Weights of a small mixture-of-experts language model, trained from scratch on English Wikipedia.
Training: 509M tokens, 4078 steps.
Below are experts of layer 3 (counted from 0) of a mixture-of-experts language model. Rows are named router (the router's row for the expert), gate (a neuron's input weights, with its number), up (a neuron's input weights, with its number) and show model dimensions 0-191. Each number is 500 + 40 x the weight over its row's rms, rounded and kept within 0 to 999. Numbers have three digits each.
After each expert's rows: "gets" lists some tokens that make up at least twice as much of what it gets as of all text. This comes from a sample of Wikipedia text that the model never trained on. Tokens count by the router's weight.

# expert 26
router:576483389467546511495479467530474549471478448458507516555431536425567550481588517476516497527422513543424488487496513495513507506564500536473476457488522520483526497566519456531531499573484390513502452489494523437436537460475491485464477451506504544502480559533506546547480500547519527483532519514505552523498444532466550564479561470476466525549458540497495538546520495502557583526469470520524523507525489433449555514462485522403537407525497558481498545511508492442458512530513479623552491467484538521524498496466494416501489378509501449440462457564502533481472520481484508500
gate0:537473561491529483485453514545482506539506497521489483565521507519499482466548474466469498565466537501510441465484503479534507471490433471507454587470521489500505475567528487539553526489522448455499456552421461413486468485474498619496513549468462574439467501475555421553544506511453508537497519561464595466502540531454570502497571509462524558548515424568488536533459490450558468506540589508506530462461506462425468491443483484497547466499617524514548514554434527436561476474451480484472533468530499524481513535429533513496502461547549486495474527498556535451452460586490493504
up0:478519492517464461540443426483515516476515457518516418504498436474427434546548542513533512505437468592491599479536572447524508515453496486482449517489532494628481551489545454478525503531540498427547465484522501543505484504453520527524495455514451477495525435502438467505533487509532488446521513574516420521575563477456486530562553483527466535580455539486516446522438557497552493496640492496526492556474467507572475529456481485509509437467464449475475482503461524521479508591501486439444503524506522467445510562457456473538462509499481542485520515564475485496425471502523497531
gate1:572398573492472476511523503584510494433447486524432505463489513473483494539473516492417455395449526486467453529497464592402478446493417473532510499476476486585500454483527517544516491455506457446480493448543494413488466482456506481539523548442518528517535470493488491489628464454487469538485515594484525508487489488475510503457534508477479487495483470542461482432501434522442437498543535556547494519524501483566468491462540478472538525569593556481537512500487488506562481509454566488499530522469495526481466509464473476480446488502458578484505547445431465515466479492418479522
up1:496541518486573473538485500482561417503504538544480490489517437523501463426450555543510507553557481450490554404440521423600523586499570460513503468482508547463463469525493462485426547515478577415514521509463461558584511531562473510474532514486521498529512532479450515530498530548514490454489517517477525476489493580589470470549521491554486462491527463448496584448576582476482516471507525522540508416483528529497521481509429503532506524485493453537527475514536516560408533571434519495532462495533484512479527470440544551512485478482504506554531488466561481474541491594499480462
gate2:495419514465497503545488550552503453515494416500462502502482545498513541520535598406445435476504502481531571516482452511569465527547482470486470505536467596494517512507526548548495474450459472443558482481501490530461524524506388507498499513458564486513509511506458511589522416503428453543532498585536544449397501543465587468535475500518529475532494541424478496457457512527522500530521487506546435433449468463449510432510413522477558471491501451507423503481461529508544478503480477526474474522535437551443531508483542504524441523516474478511485592514492513495475542526514504417
up2:511509464546477505486510461477461485520544493519521470498569541472393516538543548484519440539508461413557492526563543499553546566461476486532480533486559488473498496451448445470418529484479525476597517463535498570540534478487428418397501540445518504487526479498545504567540525456503516509526495500462509540406546467519492509481497500452470454447511527494427503440448553525532503500565465484531487415454560523513492469513439499451523479464460475509511576499458506521406477519497503533396423556443558476503450504505544521551438525532537515531500459537510563453484537521506471502
gate3:431484563485524492539492460520466519469485463495487522488472506540517549514580545491492511527514561468510511489481499446518484490515493473433440494469535463482480516500490492469481455605530491472464490454459493582477563502499438493486474522479501518484441498516571495500560495581519516488458482489398539496472516420490478550500505454574410503492452542534498469474538453512454551527499523407459403536445506507471498566472459431437470552557506467504438589512455473568528482391530522554473505557483557493529469473570465506433486463555463565508501426562513545532467511489440539475
up3:504498510454511474506593546533546441523551526470519591513543517453489441484419512464547518467524568470537508492527486480463524500462511529449457562455393507519459460518504537520483434476543533517520530522463527492537448485510499559451514518578494466501453505457464487470552474539520478504531453490597487492490474545452500492560495536478537514553465378502466452527444519594541533529503533521422472399509460484522461537516503538582500515534490525514499492456446531456491515500502456440490516483481492498508456480421520600538441509457458452463447522578411510523510521507485552441
gets: " was", " is", "ed", " that", " were", " are"

# expert 11
router:588445532537578533536481407495505494420413518463561568476512483504494518497457525472478498491450473486530519471513522544479474525492504565513543500465467518506507466484480501448524503498531469459427560405518514516464613488497534633486557427534504488506542532524530481483466447508503508503577528639529516476482494530526460529452514454451479479565494479495456471506530572504484585488513519474478566509445578467527488509516521486506455484469515501441473504541452441553507558508457499494476459460487582516558551515521461514465557498485499492473477521497521521481479599479556547556
gate0:493505448524471496505622447500544517501492549492543492470418527434529497472449565498525468503458441470544489515500528523505495513528499554503486486556544521464540551514546477531509470463511491523477541458467459517544523512466470440414445478523482556517495473494545472477490463444519551490537502506458474578487527557537518429608461550463480509554509558529428472525534519539448505477457523547449470462487536430482484576475488515412478469523447521473461414492554455474481500494569429487472558479475453503493380492482508443437584549462501433520501485542477529483516475462463594496
up0:461495438477522486502478489483493521552526473606482498467510487593475440497519460527511523438506556474476553468557562473504492489554500530465416572454513456526549487487479424473455558505496519470473458571521475424475465493553496511566501455507517398453546492474472484437503559576548412580530577478548506488524448403526484557493478515480533502454501418472586488401487497514449482526528463489549539535498500492517495453464484517564532519471512445459508497508438498484513539486504507481518434518525443553521560505530482495569533415516519484510556546481489484469454485557483451496
gate1:499536577507507484488486481459513481468453511501483498497467442602491458456485439532462467527448583523558486530478483549536475583447435527499462584482495511468405462497522467425546528491533604486521540454502543544486482513431570532445468507543470420472470501525492562443486463510495522498489476462566483511434512476552493504534547492447405457491455447524491482471568523481556534525459524563507542547502545474517516529535483504534570545481421535570521571464460484490507530486546492430497468529532573508462554562491507512444461537504513471475429489523461528509563464474440504511
up1:490477499435477497472511459540535537519560513479604478574477525499474486520442539434537524429497476506485532472465505452495568484496477482486460489467552485541504504455470540555451527561493519475506502508493439577529472552554513466537454596524524497503591470505507510504519559460479495512479503527545501490495439529532559424516504439565585517529541513464497530558496548533372447458511507492435500530520463507496445485516514507455493589567575529443473486540525507502492422500504516555476547492491387510443431509478515510505488504516506570505555539507495527516443381472553487526
gate2:552587454491501522475499498525491405518478510488455525464528472484477575432523477467563522564442425437526489515548492559494563513532548538484488478473554426506493525502497493491593407565449460485414545503509508467480567509589503479446544470536542511564516513506485425529545490491487455556467578524512516526482534510478469466515480486504478528533461457473500500513463574518540488529462505529574555490469491541518437497496538556571476489537541462573489434495518592458493540509468418515482510526419511492498473446521504602555463474567527447471535491510517524510497551556511479475
up2:507593517506553515476524590529458457518524531428501527526537427570509471497482478463497529520480460513479488539492471567484574508474532511535553468414500464486436523461487505538581449521551429497441542544497515481515556486570509476470501487511587563576501498489487563476520466477496484506496581493459460529526514477519433509563489442457519552489424460501510560574495586495501550477485499552515514516474487480454422462528557539473474527535488470468521467495425626518498517478514447469514543559431479480498507441525464574420482491515484524436458569479480504486567470488489488510
gate3:519494529474483532520432494530451492569470530527517553470494518512482493507494537511440458532495527461489573441533516564550500577540545597386516470548460523525451434525440476487473544492481558613533560457531535527519506546547553537504484408496540479501510484599490418444478490489495526539523493512480492539523558520407511470502475571522521435510492507474475503551548478538537478552535523523481484536510416486499520545490520455434562512533545525513494517489437455492511510550478517513545492590526529527478509436550502444481451503446467563494544478488436467499588515483421501498
up3:454569506509510414461531533499503498477583454467463448482508500444448466485543449508534508546530552472454430554503485450430504382485470443548493513520557527512535537508584461575515538529401481507539501509454411457506522451467461521466482478410463486500486545458538498540495459521443489474460547471538481436464452395501477510478512481443459531560497558520508461465501500506469508425444475480520521507537505503575430448465484532525482508506501517494549476467543573496508473457518500538473449520512491438481538488453576539516514463547498486578498521472552558476555510505580523469
gets: ",", " |", "-", ":", "|", " and"

# expert 8
router:602405404472480456514503543496522482471465503536499530549467574506512545463477425491497522477463579572527516512417466499448462480510487463499526484526506559481476433569423441473526459549456436466444467499498545499481494479496490535568530471610493535477469496485491517497499547469442438431490453541453523497493462557472524545494527548404479455523549512528474456500556564501524571509563487527528446495506493482470548546438536475446471492509482512434574510532541484532531528507438502559499484427456513547503524530511477495454484428560504496504459462452485467462458572454493495514
gate0:480549503504506502433446455464493545478432438442427484515463491479563505474509543487517530493517520489543425489475499605483538509493486552539509489562522536558526506479467492519522500463499462484523448505474512621521487458429453489462572511548512484498428526475549514514486558561528468468554491532497455497490434474565421501516575569496510439496539534523411497470479462554504540421433494509460525469413502506451467528508563528452468447423459512502557504477545530447556464507494501506565580535507513479508524487444541540466496491466542517455523426471433601465474493484503538492
up0:464474512560551489479529463522486462554523480532545426537466494482493481490485522467474581596481463547512525506478563582528454526457443516543411521522425482503534507473536543524552455484433555580464472537478488498498535544503514504607509496554502505484535502464516524463472495504489472574502493517564487454498465548475503495490470502598476495450502515524541584486471511534580474561433512478539467513411446570567454519585503552501546541455490522548536445510492462488525464484493577473474462463537449471510478584547460453452474535538506485521525451488533499513457481507494611533
gate1:520440483504525508472543578495512496515527465509535460519490439635501534518553480491468547446471545570454537531461516486534526508500475500542522533494506512472460520534556543556530446486518523553381564508492490481436462458554539548547522427544486506521552485432551476596428463454473450571516533472538537523433460440454480538475568525520533436499558526505517534453550543512464524469525492526464472516453534425499510374487511503462520505502416431528511511499484468478518537478484472491457459490499481524461536473521562512444488467549535506502530546534485570469461509576541485488
up1:498600518552475477457464453572504482409493560466460501525472523472487491423521477582519502547556488477494438529491484497530426534442513459465458507473503478468492451503528481484493531493625485487538381481472544549547504492467538469439534510465530464470439479556503476481516512557489513497509480514472456483510483539579530470552442452520493546453470488429494494524431524404588514425502451448541555546514476537543471548452539495471483464513489521533459485485460511489536465505431493426504485454578511477518485499493544500497466466473503510525525524407515552491533477457388523543
gate2:588472525496532485478454518484501472449450533514507587432519526538486538510450421466552466586545469441516480498501475533526476493499537457457504472458471498420527517587535476506471500551517493474535512541494486526531555470466459508497500507490476508487507492487495548523459495457527483524553558475535472527473532464488462569485430492524463503511524542542527487490498507481485559499533471465465468579504614473450437556448514464525522533519546472506547502457515519399573488432524440558518468519443500495469555549461480485476426535603520518562528460524512415399461617460482504535
up2:579468481499498495479462513530515470470462531486457520467493480529537487490457453479495444592535504448503473530493491541477514496529541492479554471460460518514457506536527491504429517524491506449567559531537531479479597490470478462573538549463467477483513524496530575547462429500513440456467564456504530578503493452482442526443454475577456553504536584566564424482524471490463574524484499498512490538514570491456505492434519465520496566556507489502515540433525520441556572394537467490545412502451541510466503522501445491532459491552527496519466446530472436476487597410496504529
gate3:609517538414487446444475518568491489506549431560498508507532491491576468457517414526502501479480529543492596505452520494463530520560509504483553527500577550490500494519474482462519461442521456494507504456479468493470498513494508506436509458497487548477553518418515515534481533480516551503485496495542435536508399517405586481499514579480455433431524547576514412539492483542506550473531518541497494471522478489511492493498513471441458564522469530485483505525547568543518491546593543438481524520476499542392527598547538506445484502474504455539486527490430461476449508491482469517
up3:544629605439536515451465512516485511522488475496502522597518584495559509481467429514542484464510511533531509494482526511503505522583555496520535423489534457475458515513466482409580457447530440437516468458515512502467512513440488574486467587527533519447524511436495545508540505500540578480539521508514468543536477527468590508482536561485492447479508533505472405499491514560528543452552528472489443479543509530455457498471547511448461552457520483477538497472548522475543499562513529471452549529477465498461520595517501489405469555480471503467457531459440497465489485529545496466
gets: ".", ",", ".\n\n", " to", " the", " of"

# expert 30
router:600436481543560473546496450523510523450389475531512569506517495501500557488511458451460533480421477473458524430541512515540531537522444497518577441541507537475550498538486547403509513507520469420490554460472509484421518509488521557493534431497587539524528518541466444442549495481480467544539495579473478503516537538537431550464511481510528447505496536473449527489529530450521517512456510561553545481475554496518496484528519509456497470452474457416486472473459420494529621530415494570446471471456509475519476492524504487484511445442495486477456493509511520518437582526509529509
gate0:513496553471461456537486490539480452512511580449416505469577470423522546492556533572523430539513511525405498522519500553510503495499471455512529524518480474526534523496395504458485491554535403471560557461481515570502456505555516561477478409522537577516474542391470510490512499533561495424542457458513556496501534480550530469410428440539445455497524496564467494439499476456520523475457516551489505458478501449543498444481404515479446514451504531507505472488512507511519559544472508499485524507439489522508546503460516509519500538476470526571486541466511457518495595479465517554
up0:509525519486503485459469467499591524574471483489546465496471540544520438471447431473437513537531545466577433475498501467550487446532540421468529515537495448514477447557551465506418464517547510450494447536558509488429521496529486451500526541470529417462479492544502568523476478478448410490515473515473413539474480536432536498575510501471516501485505554445517493562443465507546474505531452486518451464462460476460477539494471454471546437647452505480438562470476474520475410515482496525488415462519569537563475497478477493479467503553500527516533498506446532511520471562516503500
gate1:481491517459454474517459433479532547501542480541472549507528442505451477517522521478490450471534596563515490484487516459484521487514483487485431476512426456507526481589527466551430515509587451552449485455498528528526464470512467501494557503508438516521441526544502477507533534443504497504416557536505515618512544528473488521542525558495486479538499469459536463479518462495534535498554536523431491493602516500587523397480492522544461449426495521534507469533470500599527499521525539493539498498468459463565520531426548462514464466563515522477452505461589484408437568504433494491
up1:567475468495538561525505553487497450508446480488476466493483494558570524531470477547487501567538413477510544473523500487472458477482404468567550512472550517499540518472524490513494521604442527466535527596538528501503550467482540461484495440483487463517510494584548577507479529518490485483490476475547558431467498534522509417553446447505476509479467548560535570527509520540491519527439457413568535469470520505500520484527440483476549484558510505489527481417511556471484514469577476517510512553478547531522496488525446506491531503487452584510595487539394529444532396520555503517
gate2:560497503432472536488541530500510474542489502535456437468548549470444494451462531540493526489510530486568477531417499543423508472557472458523504459554488549548535562552460488515440483525527496513457440553499450533533503484462558517542552497591535486500497443523445549600486473472493481475560458473467413514502471485458523641488514558482460483537530472506539454465517461432606528493558554553494496507474407514480520523480483561499486470554482537518524500449510575530477428496493450486552497506526516530517600549448507490479530531524477536431484520447450480518495525493467542517
up2:532527466550497461495540542489545506515446518568464495373504521516475524472534465530539537487465457525424521464496467517499572544506427508564526511566457509521576455443461518498520446585542469435523548557552420516422526522511489490494523473500442559558521459524477439516467530517559543505524472405494467500568506493519535517487491549616487456486476461562477578434510471474560544499505577575480509531460477461498516531518510535530526442535493502491530506497468451489462531461493470485479542534542552554534500548497544512498559539474497437499494516527413554531491516500418455515
gate3:563442515390502460540530478495560513512443512477550515466502550452519529498527545484498420531502448479431516428487437473547456547515550569353561482530445447511529500489486465526484486542556492515508441471470459566428517439450451534506516531477542499578505515450519457449519489480479445501501479504519520489494474538494524400502468507482486472491517501562423457548510494451604530542512495506500500463504463460500510575507498461456562493517501488449497486509457378476545485523517428560524494491565472532499535502510533458465498505426472509514537492500425517563509500566482539481
up3:510431543447524417475530472514604486505523510437502490473573566481486518435476467496481481510497475492422527445525453519466470490501567588426490453477448454457541523456481486536442500528501435502475484443499483435432491437458426507523505483425501522574468565461486468467502473473510476479461485498564460546480496540524497430511477449451482418472539489545475485536520425506555511488553537493524464524484498462499534499441525519446497479554542500455473471460478421520555511513482531563483546542451493524507536513521582515458518557441459505510540437514413553546451507599508541520
gets: ",", " and", ";", " or", "),", " ("

# expert 5
router:583494495564627473560485460423506498468512496427545481496538511510525517444512480522451540498488502477507533492544521548529536516453465572553501475465464539460459480472522477478623532545473478490458532475527487514433585418490493550515491506523548513537492550556583502521499426556520557521475478552460541436550548529545494511487529523503446463498543458487467480548568583539485515475504549526473511520528505508523510494460483530528523549522464528449456532477506457501480512542468424492561459408619567531465525515421469457483482482486549540483497458507501490530546553439530472491
gate0:497495588498504477528564471490476532482511477454511525552543513574528563480563437518445494551525501570521515452424527512513522537512557502535542529492607486516564500498529545489537474492553498490516502482508522475440502474523485563483546529491501586453513517497567576441521479489470445435505524544455472569503463462480466500432454539506488496440529488459505464444493444549504435453481456451478508532538456460477442548511378483517459550428440488404471501544494578516456494483465496436418546494564536494491570504508488469430539541454489444530492474469530457519520470492448516528
up0:517479541435499497531511498497471502536483534511552531548501463558533593447582463481496526546456509478454503430522544515557425486492611492476543504517577475502563502510497525477503472508528402469469513453503545491515547483565499525467534512521524492408559497498531528419518481568451437523439466529478540465583483486495468545431445570571439452504607441485472491535454450516487425507495461480540532522509423578510425498525459510497520508474461491483437567512491552489444556457480501509533532507530472541461527454529485509486517466549501482466533464528566534533519473464501558503
gate1:459505556588465445575435556429522544490473442497450466512540526524504546521494539461461556485464556450472502500509398466488497492466547448533513556521485474513476503487477463517533552485500504490486445472492574512537487468549517439488532535523457441517483423470466525447532504565450472530457553506499531508524530574442581593377539511503530494470438513539536542563487506549527492458537507547513525456509514531566394454546498528470504488427503498483457526445567517473545440553427466520512531449528505537509494445473535513488544547512529494498520455439506545468539552452499526492
up1:520483549465523562421561490581502470561482465460503494469473481500533531522489432497517395505515488547521494583509588530506494519528442499398523484509502489499481533509514605418441489499553456450559522520474483502503495556481487513517477478452453563511524523520502412511483501522465563492497430424537530508456496467517500470543511468485507503478479431440519500488541478445430507623494500480584521525513458457458545530486569494496521507464498438551543483559434432480463456440441521508491424463473532478480561525499508534539466471451463507537433550508444477544491435525504489528
gate2:530482507499546466495467418496511501510487517513513516501556517530523459477569517526538522444512474488550503481519569512467504534516486493460552505502430448547569492485487513459572535562461494441477468501507485463441482499481545526477485455487536494512551499502526483536518537464443515488489552504511438521533482507495455499476443469477459470477472532568530559518480614505452545577550483499550550473402477480503559487480459445582462440371459451441543494555492524587512544486389507491521427480431536537501555506491539487557537551461552427505578491458545465517543541502569525508
up2:522491525462559445501497483504508504465516518462564533465514485512490446501548497526481510424566516499500447491516592525479465553512438506423556547515471438506532427510471525440493475591501432450538509508533495475478516472458535552453534473507522443484553536452521474476483483521458517519504431472502511504543469447508483521543414455490514546479521503514567475549536612433449563538545509463534523495388462474501490504487426502531479497403460409497584525468498482553516497429443463492529484485467558541516524542417526437509553498497569437499529516497530538501531491472510533583
gate3:514495511438456528471458421518501523529476507493547427502496444439502495443497416457480484475544558504448523549445531569487550501559485487514548474511484491417441605519506480558516441497616527473463440474519537474536430510477482501462528518518530499443453507508492475494500564483547576538465569526400493484506497576511497505458560540508502510487470449556487487626544531422575489460476494505444433523483542449516542455438528512534525546455508464496515546509555481426514560527476480474456475467502505460493533446577524533463451462523498485454544488483540491535514473491527507508
up3:447479484493496541482476473503548517469552495434545427485550458482443478424527492533439509520452535508490516516499551576512527487566520447510517492488483491431481595439526493481517502527553488439409491492561471454570506472547488454471491546529565458507461501530535515490479484512565479538457562492467481385478469571480534474489534527467549435527469387522455580542486538448501490449474526517547428497485561450527475514451492460495519483509500424469519607466538528474496518529466490477456491442483516450533556472577516521483539519462521474471555517506541478537524554511606490540
gets: " |", " ", ";", "|", ":", "0"

# expert 13
router:592430526460545472457516531490471544501418508469484561504476448529548551497495546465548543528417537513501516439507488520460469573520448530507513558547472504488516510497465398448608531512494447502495506468479504510488521439627512549546468513529488550523506459519459457471457521449560470477531538531488520541470377503501492543527527562483471554511579507478500521488448539458430478481529561586605498471455511505473511449525451517478464500474547458449451569520480487486453498553492510481519450476542498502549542540512543487461542519516540502462496447579458528490494533516508449492
gate0:561535524547473429538446532465446521510419438419412469468546447576527479528520482484542488513454484461539505452595477429484495524543426478464598584463498574480520477496510474518480440531495579469392496474483497473437561553575496491524505518526493519531523478542493420389449494463511455507467492431525489512458491443440450483507528481551508494507513458530394577509460496492504446481444539552550529473482539509480499476556529557533522443502487476461495468482507521496519529503519511500502505518447515501489481504546551508457458491432503465504546476490464534520553482507538460531
up0:540529447504466460566530519430474484564459556435536517441558417574548456569448458515535519501476452459578479471519511481409545525482467513508544516482492449484541526505494488465477455560498479476432433509576521477398539482605527481502536540494505509563490460553522437484485458383508463566493526553503467494551489456491460551495547490498543513525456437560488495432498506489421467504494522506488543463523539469489512455565540542513470463531529454493544459501501493517481494590523498456501521513466516446499473427519557462434391471485514516495487470481538473482463516523489501521
gate1:513457506518491508453423516527466487610512503453483500495502414483480524453482472503530550533431485427474571496501493525540452481519525497519403519517389540436470515545475524454427530595475486499516455468507518498475470542507509521460482457526458507527446452524466569481420490577541514573539484438426450472482515526513504444452504509385449511471530531465496549475546471510488588533471526476544557508541475519469549538486528487534511502431503496542499506473540473486526575435454466451454431444487543500470510504545535496473605537493524527463511463481548455522513486560471496496
up1:536496494535543513478476534443531453469459504550570544503450524500487459420499533488504592479505448518501571473454551492529463449509456452494515564491480464523463524517493487499551577475458434437477473460412458592483459492451470483533455533506559464493480547453562534591476507461460424510494517576371518515497480490432551506499516538516468463524448538461493450417509518472538492473489552502408501464523416542542561426511548461533494522527502507527523524536529489508462531470504455537533519515498463555533505483464490554499528478506542454473554428550511509462415526479543465511
gate2:533488477484504550521498430451461484478527510522416556472480586487487563494553501459525509492519398534548427523475401405439451519479452532506523463539528549489491475433532474512518478543520569501486481489518454471479488519505428471543426571576461533465505532450525461489424549501486485461538488489523481554516529502520550482456499532504519511573522484485501487566498479392446469532521513456474494489494466538460525487441433516491497507490456507555477524522514518497493502535481450504473597458505555564481505627462512403462548491488483526477497460533458505598484498502445442525
up2:555539529491533478497485538543512521514539506444489493504430495500469523506501550521481518570511498528553510495484515552588542456472563475530592525562466523562557517462394560486489515522565578488528507488520480623556475511538503531458474520517492497534386570513423513492542469504529545519445549509509507470465466465484520513509512565437547512507483478471494532420513476498526480456516536577511533498493521521475467516514493542461501524521463503461407518438554442519559476487444517453463526481513435463566489504598492455491517518514494550457505406408534503441523445439469516476
gate3:500503530457428508469529469488482491482441522520514459477490465558477506544488543531573502544505542489488516474517509562473526456483561528513540545443465461436494468373520488550581529535508466532498481558410564508475462470530507500494532534507479414479555556497454471498492516548447396447509423463554529524408527531479499469428528444481442485466476440458505477600547573509435531508469479485508517557471480546550466551500505531447507606515442472440554491555535509503453532470515471536538518506536487477490523580573477487455486457555476484532514506495461515541454480464489481509
up3:525492553426513504494521618566483460517471454527479489463486470532515478456544494551437483553521467472477568470559498431455507525504528469467496520522491514498466416572495480559488487545441477529557485527467418498547501576443511523532471473457553530541477505537498566450487458498486466501493510497499508450503409488425471510547514450467593560533535525534501452506462466503522543545592457490532446520476511508519503430525446562524453450452551450508510547452438517485544464542486518546549533488429579526419470491465550469531489587471549471447472500505511466481552565479530524499
gets: " ", "20", "19", "-", "|", "\n"

# expert 15
router:552427432522547524501493492479419547530484477513477476499512463580501553437502577562456527471473491495494576509530478535514397471428540526484523420495426457502507559595466411484599508566511449523443461508481484472488576498587505437514464443497563506460487516555516440471425470507513492556510526540519509458520482542534544548517465533423461481495514508477477478481527497471509518475498493543566523490527515552502484468456516481475515480514469592418499520521481395533452495529479541491442432436483465500556481505474491481492467450590478522506484515512530505454480492533489457501
gate0:496424452431502516522480517487496516562504535513452472481525531468492535448488422429519603497506484417473580484494420412479469540492522513451480448482442486472448490564481554544473558495532457483464528518517563481430494548495591441549536530393480551475602518604531516530479499426511470542437525501504505482493473441482524492483513513540520509517513460471527528544510468565563492475520515455551459474466511483484571435479560506500448581487471510509529445447489520499557491527523465482533492484507486546510467491491525562523504508489486543456520481449599494539478490478528592498
up0:541549583477495449463512514417525475529558424538470467465503532448549498455464560608566453552509509547551478492499585609478485446579508473561494532541540435486451479503557527494519558514433455444499474467491532498575577535541433514535460471579456426536437523420460501518572505548466534479558472565481505523566530480477456534438508532509473517541541508574444509526524515472521500573481497510510471520468487516474487565519466522545516469528511458470509553489463504470499526498509506516511450527469529499488560514537531434423509497455490515533552508487444462491466518494493480514
gate1:483436496491500589493527443554498544467555479526469446519540485525459541576510457445491553572451475515527496568463491529456458477530452465460498492474496400502538491516526598532535442548499537513484536551600472512517426531476527492482535450511481504503469483539518506511480507515548427575507515490539556543506462480525566465489470418436491575542489507484459518412450467475478480470415400495487526440472593486473518513443510488453532494496528495457453479544522404593549488514500547531478498534516478509494507457535477490491521508555457467509544501482524578463471474562519555493
up1:489489407508513473526505502472470565525490495541486450523553592499477473453550510475476518533479441452493479523553539488464530474460477496448493499532449514493572495522494506563570482496513491552468481519578469502494389522523542484482499514481534517539496507517516569414525526559530553460499523509489552494470542499527465503426504533522436522434598551534464525598420480465469452462428501526555485437585526503520466525480511486520546489464487578509583492516523435520514473476530437509485536480499468464537542400551494494595594477543554455495535459467504486484545512564526514534
gate2:508522453508474487545557482445486441486550530508420464568500469440542550388502514515558546495500487473495448510501462521489444458457548446449438440583513441462425545578511499487505501388541488526531461434473464549486523518513499531524503454592510484500483536489482477538534475482511508537501488507496480532508464540413502452562483512438458452486511529534459519513550463423515464479494520547429484462558506546464542484437452493499468526489513517440486520477537440535483491499513432477540464482461453436450480453538461470505512481517489593534475454487525595505545466520597439512
up2:534504535472440489431495476553503507460474421477533508402542492457529526555491485536519495509509498474534425579496466438550547502435466440542482509460543536535496491504484521485533428481564469556504538512471522521453500541512515516468457535420467489475438522517431466470566545480503522426532506556569388496453504477559435542487593477479459517499498547526465495462492552500462621423453502498497570499447478471556494476499558512588469466499500497459494428498439464527502483554553481550515490542541542515453543516506522509464502549489467521425514481522512498423493449440486511509
gate3:439441523536507503460478553509526535435553525500512565537533504464476508469571516537486534469492464478506499467467439537522529476461434538448385493508491499461455554542464589455426509447511449501480507522550463543473492489449470490519491510487450456445516472463558519467481453549562542478522480509520538541443529498514474497440574414441459595502484487471455492497527487543404466528470485533453554499543452492545530462492461500483442459471557531495445472495490468476497540479464515450527530397515487589441498507551487467497473482570484569486464539522583514492535565566530496574
up3:547490552499507481488525524536496514484499476499578549511532485488532406512438448538524433647445529489469534470458543549506475535519524488557551522475520522471501472521506487532446475471506513560477494481504565491481515533497572498522481506497520552456570428477497500474518516440477533497579469486451494480510451459462581550519506456464440487415420568431492451450512461500490541524478495404531521551509603501521487493516483545481544495529486521524538495395414537567484548503507479552472493531476485500456502506555439540481567472386518522482504475489479421480498503485475552467
gets: " (", "|", "==", "===", " \"", "\n"

# expert 12
router:555372395549502398544467491496445521453489463528585533496512533547521507542468425471489469472519467427501495506531524536478565523462531467478537498458474542459550530566479491466505502509476494458496521481440507462486469501500432489513466508593523498626512477615539521530478555530478466552566518581469514531504414515506463566522508477511494505523531482486406478551579513506477483496517520476563495520509480559482543430527495511423501484506482505451507482503539485470463560485463461546468463485513478497548522508479537473558483464527523525496451509543540601552467517465481469505
gate0:529489503535556493541453466484476499500414516564553489539509492499504533525472409473467432444528516433498508511458437392533470400434510496518503571490532445458501436514529562500469441498536524497567471447525531515480550454527537439504514559550503501467503463486493533496515554625512550507521524523537503480529472453489486512505479549426531558564495471470499497514562466515490476510507488515501511511475438510635475489430472459484521484436510539470489438527533529480519492507532433458509424455481539587485494429560536425444511525505491483575480475487516483560479448465482504465
up0:481522493496544434502458557485513552480552481516473503472493494515529465495472457489461459444485540510522461488531478459461546533493462483486473499478490482461560438496445642535578465481513444529535511517473485523511475533487482518606508507461542516557441509581502491507470491484429534499521506491490520526388426551493481510479478486619548424460516507444460594496482558518491489489486488521498495533510461449565555486535485516569449557449528532549530479518443485489512469475506473557508504440455540498468498504497483470471454540449538384478494513488577424515553572579452458524
gate1:415469497475444475581507533475512413493547476475487529569441515505471533491520445462462569489460478539511447448478500512479529470524441499525495475483535539418497515462546425487468466483537541564466472448567504430496516505483499421573478454553499485597449489496550513477526580458498480502538484560482479476510549491469490485529476496503491535570458491549474471510552479478539491513517453537451497456467533414526456504512544546402486488514534535562476494458524545466539473544504513540480552507414545495540404491555514543538535451538527577500453533525407437522506491519459443441
up1:447511445481485469441494506521550549551512499552536471508463435434495490463464504428531481572494512488503429496517503481472517493491485543557545466448517522561492546475511483550511484446473523502451430519508586533554423521484468536459420501533492543505462579517511402501462420587530459498459538490499502512511484523467558468440486544438559449450522480471553532489486430563582486489471457514499503520528422499460466548547489567539486522466460515479472527501495431430537514499543522473510490571521458435511481524435442443506431599544481476548459470472500516481472511537465426525
gate2:515490430516483536397486574574462426456552483539445465489510461505601504546543447482455500500520545529440466531490510509512442531540484463548524442468486510508525479473485494492507427502511442520530504537544479515468444515467555511411555496503540470540476453460477517500497518544567448444537455478504510552505459489463506483531582543460534539473552449532586502519535439502504527438469446480532497468490409471541533480504495589483506471502559503547518437475465542520544473524498460613485535489446476462533500539505498491457480516431496474455459517437433444552550522512465409528
up2:427601603480451504543469542492522494526451523458508478551429460446378539500471543529528561538606447496452489443526495467526546512494491505506487523488538484449458484540504519446507571417466514563515538533522534562454536487522488474528436547525462500427466406560500488498580525429490576513436550555520467480517611490554527532542487450485504481511470481535484470424511556452542504455475496492397494475451532505549482493510504478544493498516477552506527533526507512505436479469557485533488514513499481528534515440471489559507518548507500474495496510554527521478494487497466573517
gate3:492488461550461491457471567480523546548508476490502513556404526497534538468491512477453499480427473497489485489467526524490536539462447532475513466622522486485545530484517559498472460519518499517513438479481515460499492436530501472558460469429422549561504520559572467555493517467500491551481591550474511528538573533469522472462424527559427525590510508509563498512481522540468521508478456566476581538480467487555562481499500505472454517563516521565470513433393461493488545493491564502507524437549516505471431562553533507455417471507438539495496561580554481483523527471500516488
up3:495570530462490473572503463553536498517481521535452585466518532503465478532559518536515488473457529511513443561438462441526552477530451525433519491487487555470487485552594470468506453525478497529509512547527560514519453434489497463554419463511466528486497467485430487486523503512436425514514442439490524471499562415497523448494507528517501617573441506566474482499493535454492437451497504483514438501542538522465505531515484539555467548491557485547580493497454447513464458533513537494518519537552487422531460518450502560542527479529583520446507521479555437474410466480426521561
gets: " a", " c", " b", " p", " s", " t"